Experts of a small language model.
Size: width 128, 14.1M parameters.
Experts: 1 pick a token, a sigmoid router, a shared expert of 128 neurons.
Below are experts of layer 8 (counted from 0) of a mixture-of-experts language model. Rows are named router (the router's row for the expert) and show model dimensions 0-127. Each number is 500 + 25 x the weight over its row's rms, rounded and kept within 0 to 999. Numbers have three digits each.
After each expert's rows: a language model's description of what the expert responds to. This comes from a sample of Wikipedia text that the model never trained on.

# expert 11
router:498482480520492499502511511461493505487494542516499509472499465507483513517448502486516521513507536466527507503456509462470516478436495463504482467502481506479527475440553487501465450508476523503491536506496504498498551516470568525522520521513503497514475558475524466502505541488496496463495513516500500533535516511531507508487475486500529506500488483505513550504523441474504511446502
Line breaks, equals signs and field labels in infoboxes, tables and headings, such as Senior career, Apps, Total, Genus, Turnout.

# expert 10
router:483505533539513484479536536482532532520478531475539480462489494526500468522517559469490498474439524498498482514492473492508518506507513509503505488436479530473459468484492466502500460505498575484520502500506524485486526482494497499521491503499540509497481513464507528489508542505530512494528550482497536479492474522506509425502506449509494496486526526488509539519474485529483470472491
Periods inside abbreviations like U.S. and J., plus country and US state names such as States, New York, Carolina, Germany.

# expert 6
router:502468491529505517526500518458517493503534523484506502476537481493525533514526540513515477483471498478522445484489490500507459542493487485505476488483507481476454473489485512558465453522512536513523488542484494478485479439456517512483498543519549509509476524485475494462498503487480452503495537500509545498542528514480531497506482525522486524547479486479527513527479484464519522482544
Colons after field labels in infoboxes, table pipes, list dashes, and list-introducing words like including, titled, Starring.

# expert 4
router:476476508490511519476491520510524525531510542516467494467490468530481450576488473449500496471490480508514484541482488498470518518510510483493460494524479512513481515485498502503549495540508495510501533500510492470436457491453528500483471467512510506490479498509494444491507516513542489490485503533515466464566500517463471498526459472484496514487550500539530527521501502528490499515525
Month names after in or on, and the day numbers, commas and dashes that follow them in dates, such as in July 2007, October 18.

# expert 21
router:510494503544519534457543509470487520500493494503528503474532541523538516547485521495485519497481503492518448497511510483483464534447480496498457505478517494532493545472494500522505506498506519502499539516539492461501497486465493526492519476535510483516471501472476510497502502506517494514474510495513521509497501474500514416470453549517512512558555462529541511487524501527463457493511
Commas and joining words in lists and clauses, such as and, but, or, nor, than, as in local and state laws.

# expert 15
router:473462527547514523461482542489511513499525511493503500458475509519503471531473459489504495491451493467494514508479496509481527501490528465483456476497491536448485457479545495512482485473488548543481466528521439516438506501503545518514506504487517514518466491505524498484538491529538493514504503540464476535491539510532516502496502544491510517519500506471469509497519473509481493462538
Head nouns of proper names for institutions and places after a modifier, such as University, City, Park, Church, River, Airport.

# expert 9
router:504486506534492480502487492480498477472535559471502488450513519527461490530463535480481524487447466492488495504511525497481508548514485509483508501500502479510495477505525493494502471541507527476516522505512458482443531518514523495494526496488538543493453479458463472502546481546498498506472520469546464502479518529484472504495499500471511469558516463509513521538476459516488472470517
Syllables ending in o or similar inside Japanese, Slavic and other foreign names, such as Nihon, Baikonur, Shimano, Kalenichenko, Kuroda.

# expert 3
router:495520499525534484452500544469537527527490499477500472454534493520488499511532493442497549452449469524479476514436512476517520460482511527449521468469452512492483459488504473523476471473486527507481481529506475518495513482475498471505527478501530518492514542492467482509514464514509465497488506535499506491501490495512500507491493503480484454513518449483501498508500492514437480471509
Single capital letters beginning a name after a hyphen, period or parenthesis, as in Al-Ahli, L.A., Dong-A, Iran-Pakistan.

# expert 2
router:491503532563518481524510498497485497518511524524530431539503509556511481530481524420495525463497554507515489507475506522537516515518489501481518466469402498482486510491518482489487483477464514518510498506516494486452502495501541499508520504500483521488459516480500491522518472493486460516514483514517525494506505504486475509515485495479537531494475522480504506558461463508471482513511
Common given names like Jean, Carl, Hans, plus middle or final pieces of surnames and place names, such as McC-all, Rot-ter-dam.

# expert 14
router:489486515572494489505484516460530486538506518500558447464533476525475507502470516499535496465445489510494457520487440521526486477471483505504516483531468531490497484533516496509526455513522494462505500512491488476529484515440525507514486511477546507503461558498507530466543519478500508514513524512484520470495536485485497468514509498502509504555488543478495492494501495511508488519532
Four-digit years and digit pieces in numbers, such as 1974 in dates and citations, areas like 656.04, and reference numbers.

# expert 7
router:506497502503509494478522516483477511517504545473525472512534522515522492535489559505485494458458483509536493515464488494486471489429510510512483488490509459486524488482487532488500511491495500512490499488499444505451484467483512472489504496470521495533495492458483491485520554548490460461471543485518500493512461502558453508526463531478522446492476493485468556502478493492481488478482
Word-internal syllables like ta, ti, si, nia, via inside Latin-style or technical words, such as temptation, configuration, comedian, Loyola.

# expert 0
router:496515502547544509489501525499498523480496543509584446497516503546491445532502504460478503432455502501516448509474511514493531500484482467479485473480475522526496474516522462487476502527501505481488488483481504528494537485522505480475502542511515499532492487497494449499573476482482475498524514466484516534490497509501479516484498490530513475523489497510498548548522497515506477481501
Single-letter or short consonant pieces inside foreign or unusual proper names, such as Joho-r, Fle-j-mer, Prandt-l, Vladivost-ok.

# expert 23
router:499491466511508484442496506506504539479524514537524500495516491513494471518493545476465512497478533506501516514492465505498482520516510443457521459501444505472478478498477499463477503514490531517514550517492509525503488510437486501488522492551514503493456488482534488462510496496485445512491522482525457500521525511524516456516468522520503527535472464472526524505521491498517425471520
Articles and possessive determiners before nouns, mostly the, plus his, their, its, her and possessive s after names.

# expert 19
router:483498486540557534459531528513507517516569519497512489501500480554465487509456490442495469481484476501478479469499466504519488470503466433481513465483506497523515500511479516538487476497501507515550488482517468480508511458506504528523486502489497466489504497473479442479524497486483465463494467464486510484518528495504522480505488485471485513515498498499527506562524460449496499506532
Present-tense verb endings and prepositions in plot summaries and prose, like convinces, thinks, staggers, with, that, of.

# expert 8
router:523526488546512534446534478516503540499521542471520473485501506524498542534472531465472498481477485474533505541478520494487493554460486483479503498448495508453491515466484535547502477494520504477457472525488508476490538482501512497485497482485496507526520515493518507514514473508487473513494526507485465505496511532498485447478460536488548483557526486516538493544507480531493476504531
Hyphens inside compounds and table rule lines, line breaks between list items, and the prefix un or Un, as in aide-de-camp, anti-submarine.

# expert 22
router:524466526537488506456484521497520487536513501524536500503534543541534494485495539482467516453489518489460515485475505468511526486513459463478457465501483489490486521483476525489525479484504524515537544502518515482503516487484526480478499499516493551495452560516456513493523530502523505471450518502541488468532506480476520488552463504514511482498505476507476556527487501508456496514498
Commas separating thousands in numbers, percent signs, and unit words after numbers such as km, miles, kg, minutes, often in data tables.

# expert 1
router:536523492508513522492521549455519524501463512476492454504481538520547495500475576459519485490479509533515474480472462497455501486455505495461482506492488498490529491496533495522477475484501548507547525539480473520486501489508509493526476498481495490529500524526503457479494526522566499505482490503496523494504499495453514520487478475463523506529479495512536521497503511484486479435551
Closing quotes and parentheses after song or film titles, plus media nouns like film, album, song, guitar in music and film articles.

# expert 12
router:459491523523523473488530494476512491505492547483518482505562479577515519524479505493530533535486477512497493502466483494476460532481492527434483517501511526515508532510548514504481502498508502488569513518515475494524495504455567529507511510476501504519510538465488496490539505457502494471500484480516518463511497491490505492546483486470493489508506484516537565505470487490523464499496
Word-opening pieces and short function words such as so, des, ne, cons, As, often starting taxon names in classification boxes, like Plant-ae.

# expert 5
router:497474471518534533504525540509534506478483544514538489506487493491480535525459517470497514440451505478500477529478507498506465528471527478483516499509475479484504523524547512499524438490496515485488519510492493533488511444490522548539506491515514475520513526508510480431561503506536469531538523474482512463508474477498544468533465483504513506499531500489518501492520519468489508497494
Past-tense and participle endings and verbs after was, is, been, such as performed, halted, used, known, released, built.

# expert 18
router:522495507531509533457478488510540528537450533489530475506515488541519493506473527494492500526473489463509485447486486477482497523494479519501463524515509526507529506497485475516505481535489488514533516531517467520465501480465506518492534481503537548520512547497507496457484472532470481535514543542467474518503506533510514460510465510513503481551500476476477496544499506457478491466557
Opening parentheses before explanatory asides, opening quotes, braces, dollar signs and underscores in LaTeX math, as in (0.6%), (1 episode).

# expert 17
router:518486510499507489483538488486515491476501559497513525523537498481488483515493462462475479535494507455519509515501495513495511530453509484469493460470459532537460493491512513505552521511480512499493550506496480514464483494467543500478482477511507538500453544523502511523520482476557460506532513490536508498512508493488483457501489540532506500548489501498460525516526496538488440446487
Words or word starts right after the or a, often superlatives and rank adjectives like most, main, highest, Supreme, plus fa in faculty.

# expert 20
router:470494500503511538486509476502489504558492537486584450498478494481493465528495514484516480526496515500503486459447504475515456497501522478463497451517498501528484519466494500520501474543472510480497538461503479509482454442498529526495463509478504520511482498475502498503524496464521467476552518529537494511505486503525469483517497501447522462513520500464515475501504498468474514481540
Middle stems of Latin-derived words after prefixes like dis, res, int, such as disint-eg-ration, Imp-act, demonstr-ation, plus such and rather.

# expert 13
router:485477520573482527512516476503523539515536518503545483476522491515464521486493521483516490499458480483518453515506485481499505523489543438493509447459466448510517490467495514489530474522484516468496502501517493501470496463463504527470484522501504552475479480499470508499541492487538472477524491500504464478534486484509454495497480495510475533480494461526520556510476485497511483454517
Word pieces ending in e, like ine, ide, ule, ute, often completing a word after a short prefix, as in spine, Epidemiology, wake.

# expert 16
router:522512508557515564475502483488515495536550562522540494483532508507545472478456483491496520445503515497465496545485501507509478479481482480480484510508491514465490511494518530522530478518505518466487543491494477456461462491518509482485517511504493502511501485477502505486514498507525488497517524477523526495488481458495479482525469491538545446534464546488491510503546470483466475503542
Final pieces that complete a word, such as rainfore-st, cous-in, king-dom, and suffixes like -ism, -ologist, -ician, -uction.